Weights of a small mixture-of-experts language model, trained from scratch on English Wikipedia.
Experts: 128 experts in each of 4 layers, 96 xIELU neurons an expert, 8 picks a token, a sigmoid router.
Below are experts of layer 3 (counted from 0) of a mixture-of-experts language model. Rows are named router (the router's row for the expert), up (a neuron's input weights, with its number) and show model dimensions 192-255. Each number is 500 + 25 x the weight over its row's rms, rounded and kept within 0 to 999. Numbers have three digits each.
After each expert's rows: a language model's description of what the expert responds to. This comes from a sample of Wikipedia text that the model never trained on.

# expert 41
router:495521517486469564474499446456465456477441473513518498491494494513486529501460507540498486484528471513471489463507468530502524484548478444543506482516478482494518518479463518493505503493485487
up0:517510511486508520527526508471508501491495476476491497536503487526484473505473500470498521540462531441520494476503484525486454538529496455492483499508528509496495446516507496489498463493515498
up1:457494524465496483503531529475498500516463490518511522508440499470477481518531540476507528501508485496468499477465515527518504497455494523503531524480510483498532509479529468483518495503484543
up2:473534491469484492560490479533569540476481483488524506480485515506478515523480499488444461524494484492546529517483522549463501486484494479511515486511460530541488549512529518491497530482496487
up3:490522513547501519493496490471480482472467502528508483455474487446488511534552516507519505506509522504484515496523474499504553474527520460503486490500514493481505501487519524492499520465488515
up4:486510523544509508460497480552477481514474479502482531515500511513491527512475484504531509463500473504513503478530494503498486506449477496504490492471487534522523561471475477513459546515466495
up5:489492482495523516487533519455515483493508512487519488494524549507515445518468473500511466477508508512521496510465461565465504512523529503545453482482522495490495473498489480480486502493496499
up6:497546507474545537503527494523528496472483492537497504514511505491500487520466488479430531494511525509452489477468505486474523454533492467512468505489480497517501453482463517460439495462493502
up7:455499533517507525482460546535508488487486497500524488451481541533518512509516509527488487529511495455462494484477523506509487487497526548528529509486494477521493485493501513497495450527486482
up8:506517545503450492518516527500534509488520468505523485502525485535489560525510515471528484500535515496466517510455497491476501543499481553538528515521521541456477495479511481511510497546521472
up9:516506526455517531483521486467472461459480513523498452477483477542504472513521477521502491534541462459456527513542538509452537454493500499533436446525495529495515440499475564496524489514481523
up10:463523476499467458502515478519514454449514466525506506490527465482515493523503530512483496528536460481506512555508472500508545483485518527528481459481469513519482496518516520509490492474491496
up11:484515516539496482477523552484453493516485544520487484542483510495479501502484528517508519472498497470492489501471523511499481485495475465502486524512564433474495505526505482522454528496537520
up12:504529471501470479493476493501492531532513467525530481519476492505463473486511496530500488542466486454512497477510523487484516510497497510474548467512482512480498534517512458480504521511492490
up13:479534501472477473469532481522473534494445535475541503554518526520531494529518485498523482468514474496538485477502489439479505526478499477493530512532476513478481512509490505475501453486519509
up14:523485550520462484498495518513533519484474488499539510520475510530553487508484536491481522511534545505494547507501518461513469519502490540529500497522508493529492518483481572523498500517519491
up15:501485490480464489468472553497504508487490482516517461548512491478510518505478539488527554529481536494491474479494508530509511523507481473478508428536485470496488519478497487499485493526483524
up16:483527554504522500520512539517478505475502430516496503492519541521510482486542488495496528481472478511509463511500484524486497491498491457504461454515500522527504476539504532499501502492521507
up17:510536531512490510517460470507486481530484521474471475507518512520440474490502481488489480471491483463485520467484512501485509475526437464518496533483478500423520514498503485483491521504511481
up18:503533532502501507509495487555497480489474525520484524495504505498508519498520480533529519487488465522463477530490537453515504464504504527474497494494483487467539501520473481515505508461470546
up19:479501541548492488508501541515502534471453455455520465517485501515513523504542477499474508479519508522517513475459480484504462496513538519512528503523489577460512513496466516541547473480468509
up20:471545516530545502494477520507485475511470505524515497486523541525520495525499495508493518468503463472455486460524463475491530518474515506518516446502487491519517492479533499510505486482488501
up21:450542509499496533534540521482470527483467501441481514508486498520503523510468446514531491489529479499463464489501465508466517463478485485495479495503491533472511520514508456524486528535494527
up22:445491517473499500500504484534489530482478487521495512499517492491506539531475510504497514512503550423490484478499499487526468486535511526550506509511486524545533504546499549483486514436450497
up23:518513494437507508489472506519511492493521501481556502500520479531480503494532463478496493527543478508462509514470513511470519514507531462540527547530468499475517519488523491499453502530480425
up24:496477491507483485495476495512504503502462494522490489561499476491489501527503494480519520481491461467527481491458477500518475471534503506520484543474455499509497474493490500476503500502470520
up25:471480489490486520520499481497479530511491486503473503504501473478507458513504466538504536491463584506557474484528519455486485497518539482485478497499524531490513463494517508481533492480540516
up26:531500547512514517518535496504507541502475496479487535504502501529522519536491535477508499514525474512503490446493519484467524487490485500504492506506483522494493506516511484513474537491515510
up27:467517481497504520489508506508524511484457475488550468523505529537465498486535514549493488525515488474530478525483455511496449517494532518467505471477513514509564503526486479509473479538485524
up28:465497508464508523486521483511517482518502498504502536529489479533515468550474479510446477525485542487525524509537536468457550487506454494482483485484510464502507499503530513494444516498489519
up29:471498506469477514467524524532468512518485484480496488455509526472472463538486504512485523518552512514510509512538492528501532513461521496472504538502498489538517503523525478489496496528506553
up30:474546476504493499455487528503502492481484508511552529467510518538518461513516506514518527530497517521516516480491481564475526550502490489524481489513492487446512506529520518459517515526520514
up31:468497494534481428509491511469521502513494455546491459465466483516503548527461471513466497587524509522523471503505489487502507479457513513505471561487452507525482542500516494474506502491505460
Description: Institution name words. Nouns in proper names of institutions and places after National, United or State, such as School, County, Army, Navy, Government, Council.

# expert 44
router:509502541480472543511496467527520482541469488501529475504492469507485496504451470522514463482479509487506508500496459514487527486496493483526540502527491517521513523506504518521489536546443467
up0:547487508514475506494510464518475499502489494506481549520447446502455511494501477498464514503511506496523473521534546483502501492524475547511484514508473514483526505499511457510480535474501436
up1:438484511506485502489512480489471531534481464473485525501526496492530527501458456476472450466482528449496491518531483569469437512487497454538543481496504485473507499539505538531450505495521531
up2:479515510505518512529443475482526496550524497501498494500509496511467552544548508498471465496571471496449545494500529509499533473473482485556435494533501474518510470461530495502480539509493508
up3:512488512479517435497484466489514461469442462513487480462490522457498491495555507510528507489459471512488464546460521481492504511476479498539526504527486504513501495531519518475504530540491498
up4:526504538464508473499486505544492504535492500483521503485480483513522532538476461517479485426498522531442495467496535513542524487540454507517507521473475501489484566506463516504499521545496514
up5:480524530531531540516491504479493498511476525491493530496506503508532537510464473509461477457445491509507472488470489491474494507527522499467472519451529494475490500521508518506500526538498467
up6:517506476524525461469520441466468514493510531479529470565554464513486516510494515573487452484512514523499511503494462490500469489515486504490499514504499450492492518420476493545507528485461503
up7:486528513520515499506501461508508527497514505534509495500516483446509511486507548489511494472487509500482517505536476513504507512536474474486461465492493482488492556529496475499493508472449486
up8:504463497498461452473489487473516487480473498525483477541475473471511504506501514519472537496510507503478493477473518486500487462485490482502479496457468527443520493517473452530513554521526437
up9:472511518475492515506540511497459506520475501517455497472507526494516522502547551487462542533516545536482497479525472499484509519501473463494500477491517514491545519515493542479510540502449487
up10:480503529509513499492515506497532523510467518499489464494531502512485523529479541464542503486487546531470513497481504478494485519506511497507490507509470508465478483500546512473473507462559483
up11:506480490471556444496446485489470454450483499504505517505525462507514529505521481540536502461497483511508494454482484487484469527483524499472523469494480520468500478524476457467501549490485481
up12:469467526505508508495504465525525504490493495479504507492475534509473492516478499529501487524498440493496491513563515518484549545460494530519507500547478538492468477524494496537462535494529501
up13:483534516511482508515485469450492503482510509497503468483516499511493517471480497517499524437530494531492540508527452485463431513502493507466492479524487490533483473495490513484530502517547527
up14:487456513532488490455555476522462487548465518492577505521477506517497539523524482507517465498496502543568515452514473528514508513513497506463521494511531525499516520488508556525488525525543510
up15:476555519478539473491483506510502476473488523485486480517515510486527513497493484492490520490511470466471485459488459543498514499508508500491475521505471525509495509500468478510463469519490486
up16:446487451513545439505543497525532500544477495518472573533515520463503501516490463535535463509512485496524525495459461498451459461500540513576503508511463490488544521469470508521489501506488495
up17:500493507475450489496498483507524479487455496518479509532545481486515512520467497459488494519490459485532513513489491483507522485472512484476473516520503536520533551472479557483479531506515537
up18:476469565516454511459526499492478483487494490493488486520503529531526505508474440563481521496488533510536497519500470457442465488477490488495485491517490546481504503550470501470470487505527530
up19:460552560481476490481453488491525517541472457509516457486480486474486438533481520540538515499461498461489514563481513474501463488475488523534467549525497546475493515523509509495505583503514508
up20:502561493495509502503531496545488487457486481563507458519492496517490511508485546507448502468521534537493500518547487510481546456509522506543497535485538506475490478467507496460499514508444502
up21:485470533500525494499526520500521466478471515517497533477508489451486527518547484519520502508444485495480475517500501491493493529481521453486479491501493507447491473478475482512506505538453475
up22:503537459550516509509514490537485496480500497501573534492543500517464509538500531489539476512503443484528517519489489472501444518500489534510537494520574493493503532514524499483475467509547557
up23:476507462534487499539508504520505529530493478492525545492531482515471461483459463517502482483518553493520501476525460536550430483462554519521463478548512517514521502489477466490479488476482517
up24:493510524462511537532489515498525526512496504491480496535478475521457489531477524466494468451494504495528508541552499470526512537530475503505527505484525482484483546486478521463484495504511535
up25:504454506465530517476455466447509465528503461468451477509457515520486522511508549484521482530539515493477544492523490490505489484478490500464487497506461533479504498534519510485540539452478503
up26:473472481505508492506537527510510508479496514492489516579497473512495505524480547496535487475499492516530517508532493477499491519492522507520517509502495541500532532503499469484515472510556457
up27:515520544494536510520559506487549484478483460495508458518500482522501488465514506534512494516498486501488474491500542524528523499492463509494444471477475501492511473469510478506539513509490490
up28:457491501470502500523482500486495491511473511481508516547485488530507488484492462481503538483574496477504489445539480499514513510468498462512472461517479475495501505508517541557524495468479534
up29:465536473508490505519495494495514488535488446554507484557493502494497515508529511472498518487513477513522497519516516503506484500470506481519493464497490508501509549547500501478448527502509528
up30:446459504513484484516524538492505481494500478493494503473455507510513493539522483496490473512533526499489512499490483474517513528517495494508488521501496492488516500503478540482501557487500547
up31:513485511491493512480490477506511482531503522529475504489499455506515514532514535516486505519486475494476544540487472504504457491499530485508524455548514466502483486514543515499531487542538497
Description: Mid-word suffixes, organizations. Word-internal pieces like ion, ate, ors, ik and organization nouns such as Ministry, Office, Centre, Development, plus pronouns she and it.

# expert 28
router:523526506494505500471495464480460466502470493540545464493522491490475542491500477494447506512518506462453512477505477517503521506493486498482533505495530448496513511523494516534480483509483506
up0:489542467502531501496512505495527505484462476515542499507508506521502513484522496500485485487476503491470492508493542541532496510446505515512494494522497502529501497508489500527476524520519511
up1:495475489536470452490515464501464482520513528469516515472480480511465498533462509537521535497476527454524486473504482464458506499518474511491497439522510545488505484501529507515526520560505550
up2:485521523524470489490546477491454494521476479491541498471457539539509532515509502508521501488517477492468553535501512467471544461508439487484495522543501524489519501517514518479476481498518487
up3:492525522511547531563549513501456468499488508519531466508519484522453497510478506501506509496493507444514539491530510498499533448527438526512528449488496486489504493551529545502494487505489508
up4:479498517530474443485527497517500499506484518470497508459517485492470511505458482530491510508498486527456493481453474480522487505489493503497461552511528500479538486508542526479500490507567489
up5:518507497520469477490472486523482558523507455493476485467521497493518518491500507504484506505491474478500500473497485488526512532472498551494541500493459577513500509532515504503474470509443457
up6:508521494487516507469465528479484491495482486495546495462475545487507477529536501532441484512491503496515506478500497503527488510524496509442490513527448510515512445500523515474500509505493457
up7:506554535456506518471508514514454516500502464455500480534490522529524492518482532514476483507476499531470493532448510497515487476489479485476510488479547503499520491540524459518441466517544488
up8:479473537529478501490505528497462478482493492487494482491512480570539495535468496499466491522468477539518485491552534490519510458545461472543534495483496504500485484541505516518484495469514540
up9:498464497472508466516511507495531473490494538515515516543473531494571520538463540492507492508488508478496499501478482537501497537511508510506514556472455485529502531467506456489463551507487468
up10:534502474526494499483485453544512479492499455509547554533495474472469506501450499489566530498533544444531472487459506487503525477501505487463538513469499525485520540509509527533494506533518470
up11:511546531570489476495495487528478506511472507511526505469444502541509452490524481483543491490531503505537516482531534509548475459534500518507495540478501461501490512486492522514509527491514484
up12:490531491490475471429518474515453532507468489497499505469457484562464472508524512489494451493502486505540557513532511511523514517488491511496520492511522476509516503499483492507520474480487496
up13:481544498537480478429529557472503491498486499514518513505514530480479519505495489517493533504535494517518539534487508466470499495513484535493477497498532516481517522470532528528541504486499542
up14:518526475502473485474532495538498509478493446456509483483498535515542517482513528489487517476502509483499498518527493482476463502475531458468508520509499547491552488509519458504478520504476484
up15:463548476551514516480512516503499504483477508552525469500508518489473481463506526512477570498485479511456525519505528504494517490533467499499476488512478468506463496469472492543518509510481496
up16:503465468486495509479473517507485523503475515499527585499477513517551511564476499498476510468478479531521482493490492526522532511533507508481526489497509451514498456511502513524523475500472471
up17:513537489509486459498495462535518478517476494491498508469484531485486492492475477432512475484488490487466500460456418500550510526516517515541520564508469490497536493515476449502539545497438484
up18:500511507474510507503518485489505489513477474499549510548492528490509475474528517512516477499512553485551468474521498476543489489490511491570475538458489545473551481529514507518453482525486492
up19:530532482517474515516524463521471511559481449537515456498504490515492506521513516450562503517556466471517517473528484509481519504483498462510530454524552500575505512507494498526481482501523521
up20:496512493472446502544510498502463483542474494500507483507466500509524473499504497508466520478474512472496526521483510500503467504480454477472506489488498560502501457516511545492464490487512521
up21:523476449497475462500480467523522504533510500536521530501547484537509484508520506500501509518467461506487475495547480479478465480460474501552536505496522499540508487437545489504532519517512477
up22:491461512478492444467513494503528505446488489489546514511508511479473480496487486473497510513483487549484463496521476470479476486495508526502511485502469479502560564504463501464488523491500533
up23:492514512483512496481499526542492522530487511517507502460476493494469508469524497490472590543542494480539527510489491506498507533460542540481500482486497534500518515480518487520504495513504545
up24:446554487481479487442512526484494477480500472510483483524556527480477481486534491486502504529504509513553473475504493543491497462535505501531510486495521539477537471527513517492493470544516532
up25:506508483506500503525491483471503483502456478461483500511502553533508477539510498502472522492467533494464487510497458490466471506501523524478464514494550494511506516475489502500503492528461539
up26:493494493495484489482529504503459493481469480531532523485441579502519481497478511500493517526527523496530508490512491533522515510489477490508504476489499529450497512452494496515504495424527495
up27:443523485487503500477502497503468547481464507452541483478505493501541547501533529543459466487489494488473488474451474483485489518511499525490482499484500536475514543530517438478466464525492498
up28:491461501503537489483496487439487513470494503450491502483519459521467532493514518497458542507519467459517493527478518463493451492502481512464524488511452558492498488510485501468510491553578501
up29:508528516553510497557458484462457482470505551478503564504506488512500507490519479459460484489480502516517510496484470516507562484529468491521495472490513505489558502517468538519508527518516462
up30:493500515516527510478490508481486497518485514537506520517459542494558454562520497502487502502474477460486524532499513478490504563505470537467455507477514542499508498510494521487493500516467491
up31:497473486501527468520499541482522503483440490563516509531489547535490463489507509471476493485499511491508499494516504528527522507495490532471545531512498495540521482446523512506505575524478489
Description: Section heading markers. Closing == and === of section headings (Honours, Breeding, Player), plus "es" inside surnames and places such as Coesfeld and Veres.

# expert 31
router:542564505498505475486512479516490515511529512550535514457526487499503500486516499478506460505518469523495468506475536493489473482512505503562474508491549490442554518503495516516525488485503485
up0:539489486455463481484492475502513513511488506518491502485514541499471492484491464513453461502477491519500499500476461511517529529528524526501538484501508515467508508588528483481510466513493493
up1:522510538507497498475501497471442577504484526478450476507491512534496493522469493551499505473511530496474506501530445530502513507486503484517501456531500511481532486504527529459474467480485489
up2:468490447510487446520521532508496471481494516524528490534481494513513497503508465543540542504514492513515515468495496494488491481509508517492484526544503521490489510495487554532514492472490508
up3:510493499482548508506523510507493521482476501492483510478530491486523489521487546480484476535511524506453476483497497498482500513524546502472495443497480519544525514525501531464476521470487504
up4:494493493535486491472495501528477476495486531466465537507512533511464483523463483471435525431501504487503460482483467511477533503535514476486458505464513474474495526469462514507494478513539502
up5:480494488483454443516485486510501477513494480493513473469494492481509494528466521492511512553508565508460539529454512483519443569503491508517501513540497482494504535492462493544512486493449505
up6:488471516545519511534513516509513481524482466473527533488456514538465473502539505493474478523488500483470491493474503511506449512496490553529483482494504528493485480444536489527517504499492497
up7:492516512507515479548517501540482490552498521487539496469495524477452506491503476500529534527508471497468507471486472464539496466489518504474542522469517548481525473509476488461506525482491510
up8:505487500543472459488495474477518466527508513475528516496481487460514439508471513522497488508505544506466508487515528462496472548519512490490480509495484538465496527466491492540512488501488478
up9:461503477516505455507493496524510510517506516484500509506473485489532502515501516503527519485456472500535491490519477449474480510540494526481497517506509526450501496487494533498503487502551487
up10:476523513512480466495531471514451504493488503449529485461540503476491550524489544539454534536496502478487505474508466487516484525505504446492511491489488526491524488531469525470500492487512505
up11:523511541467532449483493511515496491492503496509518529457535479533505473522493496505471535525514489505536470508526503488496505488519503466552504476503469505481521507458454509509512455498509503
up12:496444473550531529471514490515530484534484515465504486510541497517499486523530522502485492532519529490505533524463497468480478525498512516481452527573517542482511535453488555505481504519542516
up13:472506486468495506509507458455500548480489513488487521512501491541513517491485504505493468479530473485480496509533496542469468523488491472550532516484524488493473503500500474513480493516476502
up14:533524508500514504474495504471439451474485517498495507501520509539494542499482494492513567493510517517504487490534484486489561493485493477453529436516509487463556508474481526503479492485525515
up15:526520484511528529525561497471510488488478527553512478466496500535461510442515491513488459467503486509515499497498501503483497491502499515481476506499482485494499529532508467509487517496514476
up16:479482498466485468525456455546479484493500478476493468544481509518507471539495490536496531507547516479482484524481523533496497452528492521531497493432512477527478512437461529479491509526472503
up17:493510511513540429521486467519502466488493440485506541492490526486490515533498483504519498521498544513445468469509469448528504515487506495448538511567512545480513500456469489497476510534476496
up18:517519491466517474507488483512468487531488521557503486471487470479465501498506478516487537508483484452467512477473478512520513490484515497515528501518500524505525523528481476478476512537492463
up19:452491499516519466527479489514491428520485477484496483509545479532471516530515510481494546454483455491431509533479497511471447495517508512501516511490533530498480533515484489514500522511474474
up20:504496494530527485526521500520464505471514490515479524514514523505487545525558512512524525539522500447445525515495459464496536501484475502515509473536465469485491481535487501460544518499586523
up21:470492492448484464479470500458495501498499501497516467476472487530519497527477500510532504487503484510487439494470541543507482550540507499491522503512527560455500526505527496501505500482464519
up22:511517497501479454465477488500486507492512541522564537501550507506464537542498507511503497444517485512492481518484477537512501490473480502506488493543528497528543458538509534515523482551524509
up23:479501481491487483463538481514553487489483493512475515518491508540456489464526500533477495506527475476501473491528470500477469484466429489493483504535538512493495512519537498503478473517478508
up24:504486487491466471498456513489538489495517504486524497491507491518496499466503521502510512485489494515476456477485541552496509517523534494508485491536509562437546517510558530500526510498491518
up25:475501523497456473487533503497502498483503507518535510537491513464531469509516557479496455473482477495485505474514487472554475463487520519491505512518490496494522496462498507541518501513473478
up26:517479542494503469517472509511474479519481477528510517535457492484505530556519515479485513503509454497531537473505499453526487485507494519489501501467481491523529515495470522522513498501501483
up27:517497519495463494501511501485478493510496498553507544516466483480504471552469528471509500506459503533516518468480468477533502491523469515555477492500484507467528532531498464482478471487502502
up28:516470496473484502503475476506494529537491513490509491504507534493485472515500517491487479477502542458505486514480497515466492488513490532485460514541482496448514519492458507493432491536531473
up29:493498504500503479512522482461454528534500488510475500484493482518526472499495501522457502506557518495516491521489519517461482480532469473502476484482495493489530470460522539470514469510523531
up30:507498514482512448471453512536506464485491491523514509560459460504531542510487532502462535493489453512515543484501494511483524538523494499456487504511520493492495482497478526523508530491528534
up31:495530496538480467519514478508490466492495484481510507470538455499469511526553510532438481474468477522488513452452481493522477521523543479531564514500481496480515499524508471516536468483562515
Description: Table cells and headings. Pipe separators between numbers or names in stats and results tables, section heading marks like == and ===, plus and, that, which.

# expert 30
router:507513509529487512499471463509468491514470480524534490508498498467450516513508544471482499483538499490482481492510487522524524447512474480522501491452542477483528511529496546526508517523493485
up0:475503458521509469516516535499535468490521515512500512514518527508482466502483460489505489473490504527465444545485505526544474458505482503487497498491499494462503496466499504520476495546515548
up1:497481508440527444469507527470512478534507482544501513483539477524518458507527486535470498545517507506532499479512494459525466505554519487506502468467480505468547486489523487504477523446518495
up2:509548487446526475491524523503532491512495487504491534478488519473478470525506521491526516490483488502542433506506489513501528518485501535534534535460455487442536498462508554505474493459527483
up3:508477500531502522530525506447509462516480457495515503496485491485494490514480468490490496515526527494509479494492448496519517477487485500537522493486494540499493532512494521524480488509515507
up4:526471518447477441486468486524528543514493512513487512542468512476506502541524529481496508474518460527499541520480506449481467477493468546515516502501508537473482514526472490520518539469531484
up5:553488501509540507472513551472531476474484504487532496470554491512500474500527524513492481519532524520485471501475526532479523482520509526478456493529485524489519474490511509522522512500445496
up6:509517524519490456520500446490447481466485491528548520524523482484533442499536537492499514494529492507503528462482499497531517506505545536473500484514532512522531537483526482520497479541482494
up7:519513513432452430514502460507487524507500450522504457508543468487513547525491512523566484503507477498502498510540536501503537544499484470512527467512521467467528526541488459515498507473500517
up8:464508446479528472520536503523523507547497520540536533487501474510513483471483477515492472496534480499526477505471471476481474485507499529442463501505502526486525524518470509467495489547525497
up9:482516488494487468534508488510482502501488497485501479473525511539512525538497487495512510516486523458543496504492501530501483501493508512481479469552516474516459505488499468537520489429519483
up10:483505515548481481449542465465487538483482465495502524487492515521559495468551472502504492499523544472509465460518467486451510500526480491474510475495510553510498520521532522502486511522469519
up11:479524544496506507446524485511463506522461468526507533498464498464487532514505500476500484538531513460536513464486522458492493498504510486493462523499467502476518529481485492500486519445508486
up12:526494518538479494539502485501457511478474491453533494489522492559483494543482483504481563497474527509494486490492526464488469498471497506507510522509536508479531489521502500452475484546524498
up13:464529495491470468491534500436503500478494496485549498446528512499488493508499468509474509489496584496514485484474493528498482500515477542503498481487493561482489542526477530483471445513461515
up14:504504524484517480482563529520513530520507527521528472546522509531498549501486469523463441529508538513469458482434465492458513490509469477466463500499496509486496477479476501493504477526511491
up15:491452513460457494522475512479474510503439505476520464504493502508495520549505485476523498486504480479548460511537529479481475530458522480445516465505499503495497472500505525494481475524540490
up16:508503457499468492529516438483485492513487467505503491501499487496507513480478479520520510491509465489488513515473489499484448525524514450521529521488464483463506488530494484466452504506467523
up17:441509473513519514465508513540516486481454450487539478508473522509492460534489496499490553470489491505526468493508497541488547513488493489517474492489496469479508505502508511471506495482530498
up18:514511488462524456533510461467496501481490480513558480493525495464494561513498454472543492465502457481528460487481518484516450520517512479495484511508511469477483506500518481515474525529520524
up19:526484515558466445497490487502483459466485505550509532508526518467514495516480526496504499514511486506498508445462496484510532488530524503523493483524514511479514479483500454544526507504507519
up20:509466530534487485534514517507468526510478463506514486511504512516503505477539527551493522444500544509492518442484503505489486505481514512508541524513502480504496538506475521479466510482508481
up21:543511521502478473454533534498518517556487516528553481493530484534465506535507469486510491541512515504510486476493517474470478497520494496479507501474497489522548498478491515499481500484526510
up22:503494525527502522472527495509542485474490481544545549486527550481505563544499484470491486532512476509519488511499500515517475474508542497512517493477486488503504523482487497496478514462506518
up23:498478455507516486504526569515507486540494456459555507499525498511507516517524494496512485456492559520434510475483508541435463504502517479488525513478526477468476488459525483552539499527470504
up24:513499565509490538499499471461491504458455502544493504497520475489512517474461477536467474547506571489480499493507474469505470462501491463467519516495526490498513509541467485474516511454508509
up25:470480482473493479469543496500543538530492494539522530477510515456504461486521491481470511493505541523507494501466504491509488488528513513480482502465527501518498534497503505509512500476515531
up26:506510505552479447496518530540505510496467470495551512475528551510494470507493546483482517480508476502465539504506514480474468502495492527478521526546464495479532469478518515534517528503528475
up27:423487517470470529540471496471532503498485449423457494496540536546474526500473489528521505484510500492500555509510524516458473533490503525540498530506485535470519458514484501512486502522492481
up28:519541504548475491500495514478496524502501455483509543466491487502487498555515495478506499521495488497496476471500504438515513463534525496457467537472504470461522504526491519516487474525505538
up29:515479491516473495524478525476475482493469458515467483561493472545517470472483511531492520477550502498523499528497535521500499498503543531523522530496525533475497477475487526535506520522479496
up30:468509502438479491513486493434493532501476446494524520493503486509494516535500504552490519498486507506462506487456520497494530537482486464490506481524501461503497519488503492504471489481522477
up31:450482479501514454474509499503516510504501476476526536512481518483482556487506502480521483495480477484529481451484495495515517473472502488473509481554508485490516496519506478516484508522520515
Description: Table and heading delimiters. Table pipes, section-heading markers (===), and country names in football squad tables and league standings, such as Ireland, Zealand.

# expert 38
router:519532528485497553481504420515485484503455494543516475483507493485485528499497524509482471488521504503491503444500448513495525507544479459524480486497509532467538498473486533521505502534445470
up0:543489473491499480495547556514459609448487505540511516482525539495502487501496518463494497535503549495509522477514474503503462467491551466535503469502462489483560518494513522496502461475482511
up1:502510492563481489508571550490495486489483510476529485530462498457482505528488471500444527475482489498468532510532509496484519503572483494459480526509526514492523487565490513483473448510517519
up2:488505542502478493499541519521476477488434481492522518492498486490501507507500521478497533505488524523457441522505500515490480514505530470522502508491432518471529509548508503466496547504493485
up3:494529483483503458474478510502473487537517485523510525498479530521526474525471490512496475506518484494484491486456503464453508520484451485499482481493497547475504485504506523488490523494506468
up4:492463510483466504528484498522445515512516509500441490518479477511503469484475527433484496458483518508517468474494428465481470455514563491531517508479499523545531472529515544498528490487483521
up5:479424521491530498486520510561484520520477455521535485464519522555498537514519498512463494544516497495509471492496504488510534513485478547526480521464530470505513461468550543478474493505493467
up6:533503482502542504483485495554461478551507463462491490442521509517521469481521499502469512453501527495488495512498416484504538503468504474566460517501530487488513476496527491502525508499481539
up7:470535488514467493513483425461493512489484492536530529528487536487512567547482500491497493519497511448476478504481488508526543465481477492487498500541496515477516520520507482471463523506505500
up8:506486500507511469555466516524493475491483471488460523503521499529506513504466513495491558482521504512507502544475472488503493509528509503521481525489498463497524504451545447506529527485522456
up9:451528514497487507533494467509528481465475491503481460493492492522482486558493474503496510489537506486525495495513521518511499472428435513523499524528488483529513484490520483541463483498517527
up10:486505471487504463513512469502481491486496500530495462524489494481474504487519513529491498520482510502526474526472479535487497528535487502498516523488486455464545494465513522514401468519461446
up11:492516551525486486502468546536461480506487508507488549554464495561519526505462494520475494476466516496520475465514511511519501526531521491543489512495495566454523545508477552478494533564467505
up12:506499469488484470469513510509468520487494511493511533564489550507518451497469494476437496474512486494506492509529443468463546506454448457476547523475530519502513487521508492506464545545531514
up13:499478492513536492455479498490497530492474455477458520456491549468470467518530497487447465499511517534474499504474508528492544515455496514496532432473496523490540586476511510474489495526495523
up14:439517494527500511558501474539496490531472460494541523490472472530509530556475494515465503481499516519481470509489523541467516521483498523473470532536511493524516489486484487513507488498472501
up15:536515476491522481541470474465573474535500476476486486487496521501497480463523467508543457537506507492478486527464491476517489527470498493503482461477485537492516487524473510493480513525522506
up16:507527500521525475513506464529460482506476479491508501509509505475473514520528527458556503523505520529471538460502503476471492536479504499536502519513476547440562538530506541519484518508491493
up17:515493512504464500497478482513543534485434520507540528483493486505485504490535517494469538498555500517529519464493506521527525495514479486489469506461526492491532517549500487502543494516494488
up18:506478461492494479496517492487504500498495479515509461504442504491506520512528452548484506512516506493524469518471497484500458520520433473462516503500520470450515482488525486473484511535490477
up19:528495474465460463499451453529480468511511512490537488481471513525492547544524501559480494468514538510507443487492555498484495546501505484505496492505519525492516528512523495499503470474532483
up20:520476488496470483529503469497524474503506480490475516470476517489474484496496533512491489515502545484511502508466484501517507481530476510531523487506475456507483525511478485525494495496492504
up21:463544493534485476486470466430504520487457476549517492497434508495525510506538538511496515497538456492483495490491527507543566515510517492527528537503476463444501533524504475486496522490497501
up22:490520510516505473481492509539444494521497479470500517519483492495513486501513493480479480486525533467497546487498534497548470522500513491465469488539527463461514488459532472515476507529475475
up23:508467502452464503518440508471465511493484491500472502466511454493495515537502525547556495497481463476500508542524483474470554485478537514500499517504515510501527489503482466487492498461518477
up24:498473517488538518505503540521467541545480449512485479497514520533531495546458501486507512483562544470494495533535484475518518489506521503485496497531481515464493485475501508491453501540519466
up25:515504508480506497507484422481482466465469466519503481492496462509544472495465532485514518489527507510495486496508500518510510522509512495509494467503502519491470509521565524472494508510494482
up26:538488529484477495498520479445543504458496519495545554512528530528502498496493508487496491507539575479530526520495531480530568483471510481488506528503554497529520523525530514519503484517514549
up27:440510526500552504469465515531482558483478484519510525503515504510519489536516490496488486457478508497520466519510496506525483489534492554528496519549497496499514518450518523500489491538532440
up28:525451487498504514509524491514477489525507503522484473491539562558493524514498475512487500499533529490493488477487504477541538541490529496480460527518523514496489516494519522525541479495472473
up29:477518507483508484523475494513519468521486508509501479504530486494484481489480491473484456510509511494553510524466501517531513502517429480477475492481513487514536473486478523504488495532487513
up30:529473465567505487487479515460492482470492480513502535507522528512514496471545534496493491458552504540493515422484508442480490495518534524467501528526519492512529487501546512502500544489480531
up31:439507463499489471469525495539499488463502508501526495522499545498485504494498436517469537532541482496492511494516507508524487489495493510482481546454499505494546470479534508492475483517521451
Description: Institution nouns, name endings. Institutional nouns after a modifier, such as School, League, Council, County, plus place or name endings like Hudd-ers-field, Day-ton-a.